From a checkpoint of a small mixture-of-experts model trained on Wikipedia.
Experts: 80 experts in each of 8 layers, 64 ReGLU neurons an expert, 6 picks a token, a softmax router, a shared expert of 64 neurons.
Below are experts of layer 4 (counted from 0) of a mixture-of-experts language model. Rows are named down (a neuron's output weights, with its number) and show model dimensions 0-255. Each number is 128 + 24 x the weight over its row's rms, rounded and kept within 0 to 255. Numbers have three digits each.
Before each expert's rows: "comes before" lists some tokens at least twice as common just after its tokens as in all text. This comes from a sample of Wikipedia text that the model never trained on. Tokens count by the router's weight.

# expert 11
comes before: " ", "\n", " 0", " 1", " —", " 2"
down0:145170118152131159112113146128107124121119105171113138162095071125096114144119110119149123127171138136152135140116131103119119123103118175114105127144133125127122139153115089138111145151135155112144101080095125143162138094107159142085109123120109148112126140157149101135141158125137139090147145146135160136100092126138132146179111123147113119104119134089114146158135077142089131155169100163061127111109102143090163113145125149093080164164135144092170140117108104126165143152181114123107088105102157133160134119147134127129154103108108121163100113138072136122153098104062113190108156106143136146151142107113133153144125128120109122147150107115146133103173130148113145120140132150132136178105163135171146121129104158127136108104157122093122163150115103135119139066144073
down1:110141143141125148138123141116161135113116102129128123114130132099141139131114099165130134098123104107127104103139144138114098100134147122109153121126168106099113124100152151169164155181135131201083081145101123106096132175112121119118113097141136079110148107133137150146143111118185152164158160102134096140176131105127124112210125172123142125125124108088117113157184121123128171145131134122132122136144120059136096107103128150082083153121127119139110115174123136170116176102109108132108151093123103177196144137136128120148128153120131137143143136139128122129115123165114131144158104080135109137108192133141110110109112141108134134145131150111160116100126136145098115099097106114114120159103136133138173147067155072086130116115128146120140119144110114117124124116134094
down2:142127128145136145086158121122125152141097111088133108120090105132072146118138098107153121103186118155150104097123098125125146095140144164152131145178164175134133121118144148179151118142096115119137082098129155145137161083124156140140099151157102136095133144110109095135079143102214121141178142130145141135112126160113121107152148140118124124120112134114111133082112114134115133172144139131114112150127116094111141085084152121114120117131178138157107164132137101129102105148065133134116134124144139099152171146121117136119119137103153104106150146106159096131143142111159103113158152156125164125149142137112120121151089107200129145117142147126143131131132095146116102134050099140100124070143117098097126110126133081131057130132113127129151119128146128116116113150118119
down3:145077149185131108112106110125131112142152105139136142058053131126148129080139131118139130105130151103121110071166116040117117160127128125144130125143187159155171106102097147158117111156120103123116122121122134126116158108158115101143165107117155090169172157141138097151176162100116123109131162126149128139081128094084099143142140112125156136126110119165155124159139109136141128115127131092119151139137142144147124107141112123128140137125124166121102125113144126110147145100096175162102128112149121140119093164123121131104113114137134132108138113088174106138098134161139126107125138085128145118121125142103144127138099105106093140121164116151134129126186098094101109156120106101164133129120081079105157112151143073164094108125135140153150129121149172140129103137134121
down4:149176121103127154106150109185173099123120131099116099152113091134141134082153147139144112172158111091152106143156154119142177126098088090120125084106127112150098105096101125144114132167134151117134091124161121101172112142129102139098121116121131100099099085111124095162133121123153131122127178109117117144126104089131130104128108112142114161169164130152132134140102119122130155161134135151170164099147156153163083161135138121139134138105084124121087149104128124126137100123124135101125162146079160126123121099132098124168111156103097100163146114141158138101150133091140128110134131157110078140166132141143132157110147033110131140139081115131095125098115108147117120119123111150133125135132118116119149126146051111149120137148147111096096118152107123102112129117123181

# expert 76
comes before: " the", " to", " a", " by", " in", " as"
down0:114154112094092139136177141097153127143151106141103130128119113134161097105151120103112150129139121135164130138137124117062159112077081151126141145110089146130084089126141148128155161150148124124159144152092129099142116156085142114073131118110138135190117134161170097163121135141128083134168130136138131120096158117119099078147095094068106125128120117147122120142125122136070117109140130159102132079153126141133159108125130143139147090132154112143142113134162132161128136114124120104179139123111126137144106099138169125159191148142159098137114125127090119091137124136096109122127125111106166121122152152154111116153094165155109106109123127133111148156079092133104121116169088082093123138088180124110125133150084132115119099116066124121123135099137116116153108139108125
down1:113143087097153139135082074162171134111077100134097093172098152166157098120134121113160161159136168127152137127120124160121126143096126165125127087137136124097134111085152179151114146132153091159115110128112138112154164107097101140111151093169093145122098118104189138119166163145123077112122145118094107129109123106124175129173096140086144116147128095152122142135111134133131107165120129145132085148111140124124128124119117075172131155086150142126148117167163110171140115086139138136112126148096153150109086127129105149135124107161121124129115130125141141164145129116156129199105140126126105163092111117155096141108165116118125100119149111083100129150104106099145147139139099170110174110139166110122111169173124110117139123114124131130110110117126122129157140132135124
down2:130134128099108078193154124105111116081159095136136129143126144125135157118122140126148135126153151128098112123107133110137125163145122134151087140146086150111112104103088153125126110106105124154140144122118137159091104171124104104114152146117114132130148136073053155089143119109108128121153086091134138124180128147163098138133114116153154155154110129097122141122123132111135132082080127121072134151099147177137152128135153101153121114130079133154165102110123151132098126170093102126109121099140107109128140145138174121094128115160138147115139165127120119106158104164071096115150137154124135167149112120132140126142167163114090126102070094145093118137174148135133117158098093103135112106105104113097150158130162171131115144141133128079148143100123156133175149133154145
down3:147146075136150138108123146133127115129141143101129091097146130173146133120141154122170122151133114161131141157096127123163196055080095135096152089116183112138093144120102113186147127125126106115148096140155128114143147111150102130140118118124087158119128145127162131142117109149158218146123169117142136137175134115098144140084159140133165144110152089136137104132090157137125125193095111100123116138122181134105147162093121075099139125131154126103120128121134135110127155136116132143102124152126119123135140111104103113137117136153110103151095123078142165133125065119145152136154100130163164147145141131102131138150160182132091107128138089085107135105136125081125142107139109126121109128122124157120146093157106134115122154145114108117104137132129157086153140109123148
down4:139133114141119150134169137149106108162104153146118088110146106132134145153151129140139112143121150119122126131117135133131140145149126109105135156126176168139111103131122137132187155192072107165124073124130114091124145076158101104104124174158109172125122145109180169157106120131149119122128088084124111083180114149179133133145124153114130113121101112101117158170136125133136144150103143094118116117112096134129136133128144117136135118154150139085153128116150109111111138126143136118108108126169127136108111108157130135171120110155139107114155107129163127196132139108105101108092123098132096177163126132116111097164137102156143156132092136143110093114124077109130170155118165121118158129154192124161149136154128112131101180100117163149121050114131119141135126129094144

# expert 19
comes before: " and", " of", " in", " were", " are", " to"
down0:149125152144133173161115152093120127171168121144149118106161136117120110082128146113095119168129144108092129163145134093158088130139172099126121173129121129138120109133154114102089088131143131165152120120108157072150143090193123119113094132186112116145122189109113133167090107096169116129142136155117123156121110146159127137118131130132115137107109131135128134135126135144116176150142151122103130112127120105110157149100126123118145122126141095154143139123190147093106181170136125166107112131128168117163125143145159083093133118107125101137091113129130139117149096091153201119112132111144130146150106102133078133104146154129156130084158114128137134161093097135161141127111130124104101116132118125142141149137144191130124129167137093118098107099118110170122106131111188
down1:139151130183127111106122099127128104129119147123154147128084098133123101142109089123093110120142192123103106035133124107093120131147125131105139131063155084107105126102126107132146117143126126153169133102067114179105132163103119146143100163141088118128129138138100154129113167095097153128140128106093120100071095115140156127140103115109122125118094087121109096112107112135161149137148140104168135104108099131145132147122110137111114141120124147129136153120121113110118127139092091092151125116180144114126163127137094159163161138118155109095126093143116156147122171126143134156137114130120181174119129158086120115095146124080147110111108102079130147153122121136111124062120150102150124135132151092154128109182117123088144121144106150146132114152111141123138134123087152
down2:106134122164082154158148164098135136130140117121094129108077115176131087183107118079135139133121133146148131153131108124147133107125124114102160167135171147109117148122130128137147132112109139120141078131152107137138137094119111145084155119143078175124077153129154143140111121091159119099165124113141100153086137145143137161138106173165143089124078103151106133130172106148130146148082134099126136146139148134126094145135139139109121129128164125125123121093102133130107113108118121177174157136112107103103154142139118127142098133140141125139105112121138176154149157123123137136104145117187142115145157149104131131074161124125189108144075137130123137156104118125133147136164096125117115120131117178158150119146079111108115112125090159099112158088082140128167186148168143
down3:089175121140129114137143093117168103119152113144102099150105127100135114134109121146126139158142160124158095138149097135120128142127137153157144115130168198135127105124098170105121140101113141101135134119140077149216130116174125128110096116158148116130141116113150113088091136127149122121135111102141147138110139092103114141124114153094136164124138126149116150133101147132154132102119147134158104115127108136141154103092132147109144146151126086116097094113131138115126101109131086158130118176086113117121113154163150127101117104095155110138090105142113083113136125154130126118136156097174097131164135072134148136075122166072078136115142165172123107146104142140105152169181151138138135182125143129080158119123073113147125103145141112152122141139167145105120134179131103
down4:138172115185167114123124158063150120149126133073144097151183104145143142100110108172153111175141089139112155078164143160102106100075084114137145153121139160141186113149126176192119156152112099100145120181146131133136119106120158152167104172142103085116120132148100115154138107156134135112118159175129131147135130154141125116132173145114122127147174162156126110123128114085145077159115127136116151146105118134142145121110156125111119141189135118110106141139144122106130150107131121116158139133095179119148102096147101146133122141150116140123125149127140125185094118106130139127128108128134137125145107123150152136112120113102135129100118154135093144103109140131142135091115150130129131169118160155120151111140128112144155089106168092145154122172145106150143145128087134

# expert 43
comes before: "\n", " ", " 1", " —", " L", " The"
down0:096115129115152167130121137132150090153110141147142144122081130153177091095094122139096172169150099096077153153115155182112108141111117116164107121150160090114114132122122154148138134158130146137077165134150118129143116112160183143149143094124114149141088097150108112168137116126111093094150125140128114152119116115139091119176084117151122122135133141112123142105133106101074124126124150134137139076163133104161137129142130110113116154115117137132134153145122144111136132123120087123132128063145125177155136127118110172120095145090157148129094075125094111144132164162119151144119157106139139158150134114157085100173112167116136141106142157069136148130156137130138124091157183135144143136103097166147143111121152143122157139131165075139149161100113162144131111120110113
down1:090127151145098176187106151163124123140155131126140139123119140125100112160109114120137113126165186150100121140161086112125115110160111128113116161148133164165134135120115141092063135162154152113152127108103160156088147176149155118128116138152078140122132132126144140137131137126113115135126152137204102163100140089125124112132117145141098138112134180121158142151116141131123132133127120091105109085133135148070164141163135114095135120124114181147105139142143120123132141169130132128138112173140103146097155106114144143103085131119116096124092139150108113134167125112119116141088139134096103154059197158155066118128106149135140130122130163134144134134103072086137123133104091129124115103097125126135153104131138112145112152152147101137147185111109149128148117162102128
down2:111139120113125131114069099124149153162120120140086152122149151137120133124140111126137094111138092132140137105099106143125150143126132131103168102141142139176133114122142153090100096157110101128124135110090111193108191135166164165120133113136157115130136107099179128111105159087176131134154093123135162117105134163111122125160101117131074142157118167122087113135102130157151123123097132106062109147139127120107151074122139140128141134108167068140170149103110131124148094137129134154152133156123151119127135113157097146130130099099126128138154133104122118124113159148131168129135132101123157147106163138129112100111116156136133161081121153110166132131153120118137168110141123178158123182159172110041121110139126127140112088120121141105155137124093151129115146161089152
down3:084139092137065153116126106109086117174141149135139144112161132148161122145114137133151152130139094106136114180146115122111145155090122110141137140148137175134114139115089117144132171153148067134108155139114142094130157148129128065088126139119123124173164115081145105125116123123116108138131150129168131159126139086095119120140159128159100130186109105142102096086077140105111133164136137121111141093097104155172170126140127143159104143116142138101133119133135175129123088086148149121135116112127140122107138132158104114100130148168118135133138110100099096136138102145143168118183121141132163120134111118161130113104114137147118156104119141162107053160128153104093169110148102117087171130112145134152134104090146086121177112109147131156113148142110111122110110129113095
down4:138134099135107123096161126097090093122138121133113100093116121118115170137116119109131178133117188167143103135126080119155158107103093147132166130126148123147123127136173142098125137152100163123104101121132166115121118103130153152131188170134128125082161121109129143074126126122146122134165130096127120188111108161147112119118107150125126111111082095162124104151140065132162126144156103153089128121134057123094163092134163114100141147117124127105155105117127149131165108155141122095111121119148143168120139115151074132150112134151100125118080143171101139124121145117072156102127109166122143089158117101109088118134164113153134156146146127093143117150103167135106102132092165155105144148142091130118112156145132143128145137070159134096140133124154159136122142132125131

# expert 72
comes before: " of", ".", " in", ",", " and", "s"
down0:067138100068161121129119099192104106154105166121102099130111118160157129145094140135091107142095126177075110109145121146132172124111103107160140080103113157173162113108144159163137112112109135144152141126130087134131144120114141125123159124129119130125110154089151099198128120125116126173143135130155130098136106085130091174150109165127113180160127101136099158141133100117140119155109103108116139104133151117095130100118126099109147149085153072132156142127130134133076106106138091169150128122115119137103102129117150140162147147140135102116141160174141134127123123128116134100108147123117138103123159175161141136124139144144100141100147067106139120142152123142163147129129138105131148165121134138103120153119083087145162131112121128101158099077124125140141133116125176
down1:136132137166122114174141110118119118146107143132146141051118146155115107151106103108107146090117099144139126133143134120141149090156127163129173093154111135124139117125094132132097116131167116165148100160119134119147136112130174153158118125086123142148137118168143063143118126089139085151129149140172163092146108088163105133178159164098104138124121137139109151161135138134126103097117146109166145098115143110187141099100114132133128111134095148123140107158117140134115139088112125126172119133097135088112126122104092169130095146105132129152096111098137110156100111090150149146104085123152123103103144112154164141120143158104166102129155079107123099116146174142132116129132162129144072169137124104105152118124137143173150145112108082165142182147167124096117129142156110
down2:133112128146142137150109141131176128120077108135137144142161124168164146171163131096111145144101134132141138109113141134143139136140124129140160122131125170113127104096152179141145131135133134097114162101156124128159108140105106147150100183114064143157151114137126131104208145106145126101099158120113142095118112118137105061140154128158113132139087105110095141156124144100073148134147105158116119155180152082167159105126138134124126162138140115119138135149079087163093065128136103170110109154121119117123160129141119143129152147138127164168124124116097089146107139132118127119094119145119127111122175118125147104129111110155102168108130138122097147175102096132145168148162128158154130195122106148129139147128101112112190128115141134122137118120143140079096115122132150
down3:160114134162095123146102121102127166096140159084156142154134151101157134144167163109139170122178096107155095138106064166139128113091177143107122156098104189119102150090144124127103135137131126126129118161173135104112118107133103113157130156132121146111141126121105123114147086126164116106109138125139135140120139126116145088088132083113097129133119124146127086141141147175120156083141117131185112090098128119141103133141150096091136153136116138040140135133143130098131146145136111131113119122161107063159138119147154123128123133090161151171092119126161114090086132140119084095154135146086141151141147120115126123136117082113089151149105114148134072111087161114091121142145097102132128144120118127123095122111076135147156104128132119137145124126129115154148150134145146
down4:084139218142109114143145204069114114144151105118146111104133122102098119137148127145141094126164124126136123077130137140140157103090141139119096109101113111106136124173083132100103124142136114128159091079109136114107155159112137070107115124142140094131121135148129108135131126130110148139132102096110137116110123143108134128111149144119133140150121148142132112161151139123113178109114098150081124108131130126133156111105145127122100158123104170081084124168142125104126151153124117154158137105161118151178114117117127096072134107124100166113123113161156083093168152166157145114080111115123109103151122100118129121177137142166102105130164150161134082121135127138089153190109101161112136130114131144153140139121132116110128102163108109130128093134100133154130159175120130

# expert 4
comes before: "\n", " ", " and", " in", " –", " 0"
down0:128141120110124132126157183135140147144124118117088133078111106056155166155111154170122171120164144138136126083108144149145102122129133120086127149137141104106173136165127086141151164126092111127141173136129134161132134132099139112099132131127130083140143164087167168140112110095139091174151109126121136147146138090121130133096089138155084081152084132107120112133109150137146149112135092123124107146151169122141124140189137120119121114086119104108106142102146109118183165100105101165122124127130052136146123144111112129183146142134146110115139128111167135120120156138143102097080134125107153106143096113114143100089132149146104127160137111154150124155129152127111092142123124135119110133068098156137145126141173145103103120133116173123127128171147105153134125156138100
down1:124126102114096134117115158102115136159102144176171131123144115115122104135129157143123119101101125146119125159132067123134141134151110116145152155161146140114108142092144105118148119130165117112145110091135097147128152099088136144135113168118101136130106103125138089097108135111154157065162190100135181115113110135128119132155176120131130189138106109175114126172085141119149131177131136148140148091076133150110140106145113140120129153159111123135147139119153135133119088137124132111197138111136137156142162121121153135074083112126177088139111117139163128122120071106158128128115114149142163129109155160111085111129087112127130113156138123089134144117121127123109129053109101100135112146152122095103147094129138132124167137139151152164126102129107084120172113103171128
down2:125084140135122124135139148073097121137131106100150166095131122138096102114144139150127143175116151166071138139147085083111110108088195161188155110140180161153137183122138108135146136090132127149121112111139107145141159106141098161110104171169122092122124111119181128135114153145150114106140120117101136111168128148143147117130140149133143123144101144183109129130147142174149132127121142157119120105143174145123124162160126107143141099124143161094149118114174118143137152127126103169139145138107141116112137144161115118134161170127138155115131120130129128144146072109122105191146106150164086126109143122132104132123170093096174114169167141183127135158149076124110119111102131147136124105100127141118122171121169128171127137128151119133109124112115142120120113140171150
down3:099116130102167107088150139118131097113157160123126165138119145168110128162131133112143145101147172105128145109136057151109136094101125141125103109157130110160076122121096093190081137100126090113132148150127164120128136108097139136135164097112123125133155076143162139114141116145131137173098118139110123124116148097143103152128153114144176161094119124147124165132135114105146130115123126142116128074109107115083110119139132101132167143105131141140144137138146099141137097168115096089104102106156109105140102091125126200114099130095120131169197110182155123101169120162141132070147087113153104124163140120115140116128136081137124137141113125116116167118168118134158119140133127144155155138109126120101128170116088119132135146095122146119152109090121128129132135100171165
down4:114124090127140129135106125138106136072141127121122140147135098093123135118127122112082125129073136127113166143121120145117137078154168068144118106105144102143120166106144105150108126112104167060141160121136143167104102151151124097139140158140154115149116132111142126145139151164122134175154130143100137141153130152128139146153133117143139149102121130134126118105128125137118114114149097142123112177158165128129154132095119133144163122140137175082093103094165136133141145165096146147148132100141137167129073113094154067132124136166102155106127148128105179096144057155154151074149121102183159163147147112115109139140123129084098093142176142171079153091111152148110144129129134144141120088129118112178136100126104119103141150125128114116144106097126141137130143120087122

# expert 12
comes before: " of", ".", " was", ",", " in", " is"
down0:111103135142130145153116138156122190124183087127100128144132133098137112119143125122126108107161174134087154162071110122120126078112113116108116110107115092083096142130132114069111149109118135120129123166111139157113128156117136134107080146144133125112141104139110095170159122132151130080157147139140106121121115149073128111087170108140140129132112134181101118151120094141140163130100114132140120115109081120101148176135094150113099089142119112138089061138126189124143138172126132109145133141100096151116067146139135157127128123095135132125155120121127120147146082135121095128092141145112173114129128064101114128099112163103137143123139138113151109093132081146106136120161142148104133124123138099085100154158134132120115128157101104150180145153153090124118116155151135
down1:153120129149122139087133110123106136115063105124168117114097127168154127125139113131119135127102138145086090106134134137111153175134119135143130140177145173118132105145140114133136146117126115158120135101143090121152106148126106126112145154099147131129130124130103134128178118138147088121121105117126130098111092098158141107145098159056119142134142090142095116092123110129124110134138172153174160136170104098158121112162121160136137122153152142161127116181109130130107088112147148117139129121143156117075096148124119153177115107146154109152184141130113131187125139105124154093101143113140106070142105144171123139067150138118155123127102167099090137132126126107163133100150160113136118150074136127127129150114086155123153153130093122049163134128099124137160127131167162
down2:113112116149130152132117102173127139161118149140125123141138132169154131104120115137103147162126156098123139102155117133121131146090133130085124148186129117085130166136121125174118115173136133074169131137157141098117122086147104112084158153133126133130112085137118142143129139126130111132138088083151089123125108137115160156137104131075174143114124122168122109119126125122129131117139066162122119168099116114143130124143118121115121137084135123129118071151161099150117125169127158093068141164153081129094133096096134158122179112124120150099152147094109139114116145087109117110135101123119141162154143119116096165149139142110148118125158124111095137122115103133059159135149118117171152156093094101131110134142101133148098158117088139195114096117146135139192139146131112
down3:092107193147161103162139123151111130144112136151131096124101146123131122133146152088126088153128134143069108101140159130144098124127084096120145090141141153107127105139136099082190096137061109119113156151148133141126124128108101126122148160138124128114117165137106140099131139164106108132125101144148153112109142099133145165100108102152151130111088111157100158137121128110134113175129152103161155145142110131139102126158165135105114165131106094106099171127121126085124115190132130122133139145119101137145105138120112064138079134129100075119121150154149153170169148127139141095102112106180141108105113141158155132143136101100101110112143134153135103111116154164105186112107151179159114108088087119146155142116120159116184125128103131137132104143133123162126129131149135
down4:129069116112125124115121184103140119128119118085127173094134107126142114101152134151174121112127086144133152140093183105130140128166103130107050156167105118139159133121126133133114122141168115143159132119167126110129153148119126114123142171145175115155084131164088157112130053147058105133116154139155117085117109100120077144130133126107142119092130175151114134113124134122092141102102160119143163166120146181138088126107163147120134111163149112131155135136155099129100128157111140111131129084120112127123148142156118137136142141142106152142106162107123119137115126144131095140153137158089104129085148144112123137153133173151138108142134119144132109148120137109133155122115082124153142191167112120115130114135117149122131175135129156112149129133103119105088161074162097

# expert 0
comes before: " the", " a", " his", " an", " to", " that"
down0:146096123109186130171157088119143099141085133123121135145152113147182126123134114136094120136104158119148158152135124107142103131151147103155101119123118151136089159171150152116145141094119062170095145118125108122121107139165100136159110080152145126146095131161115144122140120140125160132124144173112116108148099145175147119100156127079113134142105127119103107125120108143141151118091125146161157124101139117107087131075133125108129152140100098092132140135116101066154079145127119105124115138131106174113125145103150142178184111140129165107122130167112101125100143136147091109141147163115131119159075139118099105166137112140112129103163116120149144153099109159081115133127149122130123134110145118148127126140145182109168158109189081149160093125130145091124165119127136
down1:151132107089145150127140101154181087158154128145151127128173154129147138137106105141141148113133156175120097137121136084173131092148141092145116126097160128123066116090166161128139150121149125090093112115103088132138120136159111136134150105149152130158142124125125157181143120168111147106116127122123189140137130124151132152130110110117117120129161125120134140124094100127143158131128126128132127134129124090106124150108153147118117158145131096111095157132099122132144157114153116118135153138098147144128117153114163118127134139176133128141117140135128155125125133084134108111090133101105109109144117173078146138121168166180183158111080108145108138110098147114175105070155111151132144164127144093179111121149159110080145118115165183122109183106169126099133067152116122
down2:126134118157126105089128145135149115103173125107148106135155133138132141108166132092080116098124159129153118118140094103147158098138129112098136131137167140138155156137160112089161156180118111157122121154172106121157125139121116131157136132153167113119111112120153115134135115122131115135123106171138116141133112098176168117141124157160151123150122167091110120128095151134124130124129103101144112150146128145110128117126153115125075138132119076130125158138123134110116143096137154140142155152124148114088140140124167108131156118142150098098096061104125121081136141144127094117079168097173120127120077155125082124165121141079131132138106077130126119163082075135128129105086100112111178120173197128143104152135093124133106117105153113069108110123163125122159114138104178
down3:135134104107104168115142114119175131107191129157155135128175104143091121125114135091126130182148095153097142114130103123075119096159112163096107150129131120171114134111147105140138162128120125101160161165184124101158129105147129068126120127152114128099117127107131122132135117149129112156093136142145163171123145128118121193081131140143110127137148118119125124151130095147102126125152106159118151103119136146099106106096193112111114117123159161123117125102112112084107167141129111105134117078144123137132109133120126125138126102111109126099072106140125149147083108156177148127102097141146130137127114105149165144124163193132188162131125137104125115113111128163175153126114138123141145125175112125171134134126114129097089099118142106134161130100115153056131148103148108
down4:130099169163085129143112129112163126115092141104166143133167123164122168102122128123125160143110122103086116124118126111148098140122108162136105120136128134092150138135092124130109143086103114148104139127124099134116153149134136113113126128164105137189127085132149071146136139156099099111074146124127099119111091173155147123111132151097128140110124115119159122164098138084155121137104156136128158111104159125125128123125183143150161188124107095155139155103117135137164084160161105127131117138126083177164184109112123110155141123121100124151078144117145183151108125112098135144168097180147143123130127144104148081140126107111147135186162096109161127138117152130119124137108121106119138162090113117089161132142140141159150148085153161139153168102156139126118148159118139

# expert 21
comes before: " the", " a", " his", " their", " its", " this"
down0:134129117097132133111181127101132138131085165123132107159165111144156116159111162142154140097140110160138150143131113120141159138140125129095141115134132143118174133128130159180179158115146136099120146107102176161133148143156116145140105126109138149140135119136118132188126133130135137143158114085113148160182143117113137128166147194138127117182110110137142135136110120188152183113187163154132111128214161137120140097144169150085161138136169111114131131139167130131145117123142113164141162134133171067100151112139177142146185097155134106149124135141100116143129128119103107103150114084119139134150119155149149149144156165119137103166127142138114115140124110153115137122084132085088117129124149130130115161153152152130121130103143125100099132116146095155140114151137118
down1:084143141137107124148124116134132121093124142130105134151187129135150126114128105113128135129129137072157089112142086136097097130110098102105140108100086119133141104153140179109140111151147129119124118127130132130119163105114110120118132146157124128163139107133137144106149130111137086149130141088129182139145094131143129137130099140123149108122124103123093145153128122118118109162101142138191090095117123116139166103084147125142150146138108137095168135121153098154158086129155078099122108173163080100118115120124125148195161097113150106107132117129125116100136126143095128187167164132118126151078120124098130132120135137159132136109132094155071143129171126125187128080078131095123181105117133139117174067129157128155128187149122084119141124105115123136111139149118102
down2:095131128132152169134138114099164079127148088109163131188130169128140106136169110127114171136124150105103136127122115121166128114125164106148106146109113169096102136125132148118091166168101158154115129082116179136116115154134123144114132137151144086144098097118156147170148118149142115147113099133125124105137094141118169117132110121120126075100174136094124099187190113154172132154105139121162111132125125097133157119130132180142076131142097125126112159099115159097162152128119139107126165125124100111138156108093116148150120166169157145114155148168124139106133105125136139106183125107156114126150112119136117135148090113101168133115126131130103108138140149146100073075136143115152133154147133151130110136105106169099125092141145149101140087118144124147071102120114108
down3:124158134132159108135100123100140113122114129111144090126192123184139144133140153144128131097079161112107121100141126148176159154123112114119152125131168127134155105091143147165128149123104142153110158153139127100115143144202154137118155156155123144119111091113171161158125154229115107108153123142112121160131112126132120142142174181090093137137123099106115104129079108162105085157100142113118168162141154122145145116102094141106119142129135091154145141140116115123148108126147139147151118096125152156112134088183104130135107120142119170149169141159107144159161131097141128139150146134124122123137103151145107147120148095088143143129100107108117109112121122160148135100097155159164102099151150193147148099113140137125151081107116102127144131131116118120156126160135136
down4:142150139102153120144111137136155137155121147086147137141136112158125118127159161119110089087089089121113113123107115130074098125122141112174139123126143102131160138175115119079090090130121106122126137097154160152150138131118097112164085148161128150168125088120104139159122111128147154120089124119111119181118118146123130172131143104115189134097130103098126142111127131181142150122126106137107135142108106100153123084091151143095103097149109119126128139117157095134157090155128113109078149113126134090129126126142149120104135138063115135116082089114175120117111098095161172081122130111100151114093144111158148165103148128100127137106128145140137150114164208136136126109145168095142113103131108118128142083121150121129102121128172086099108089126116177145124116123135128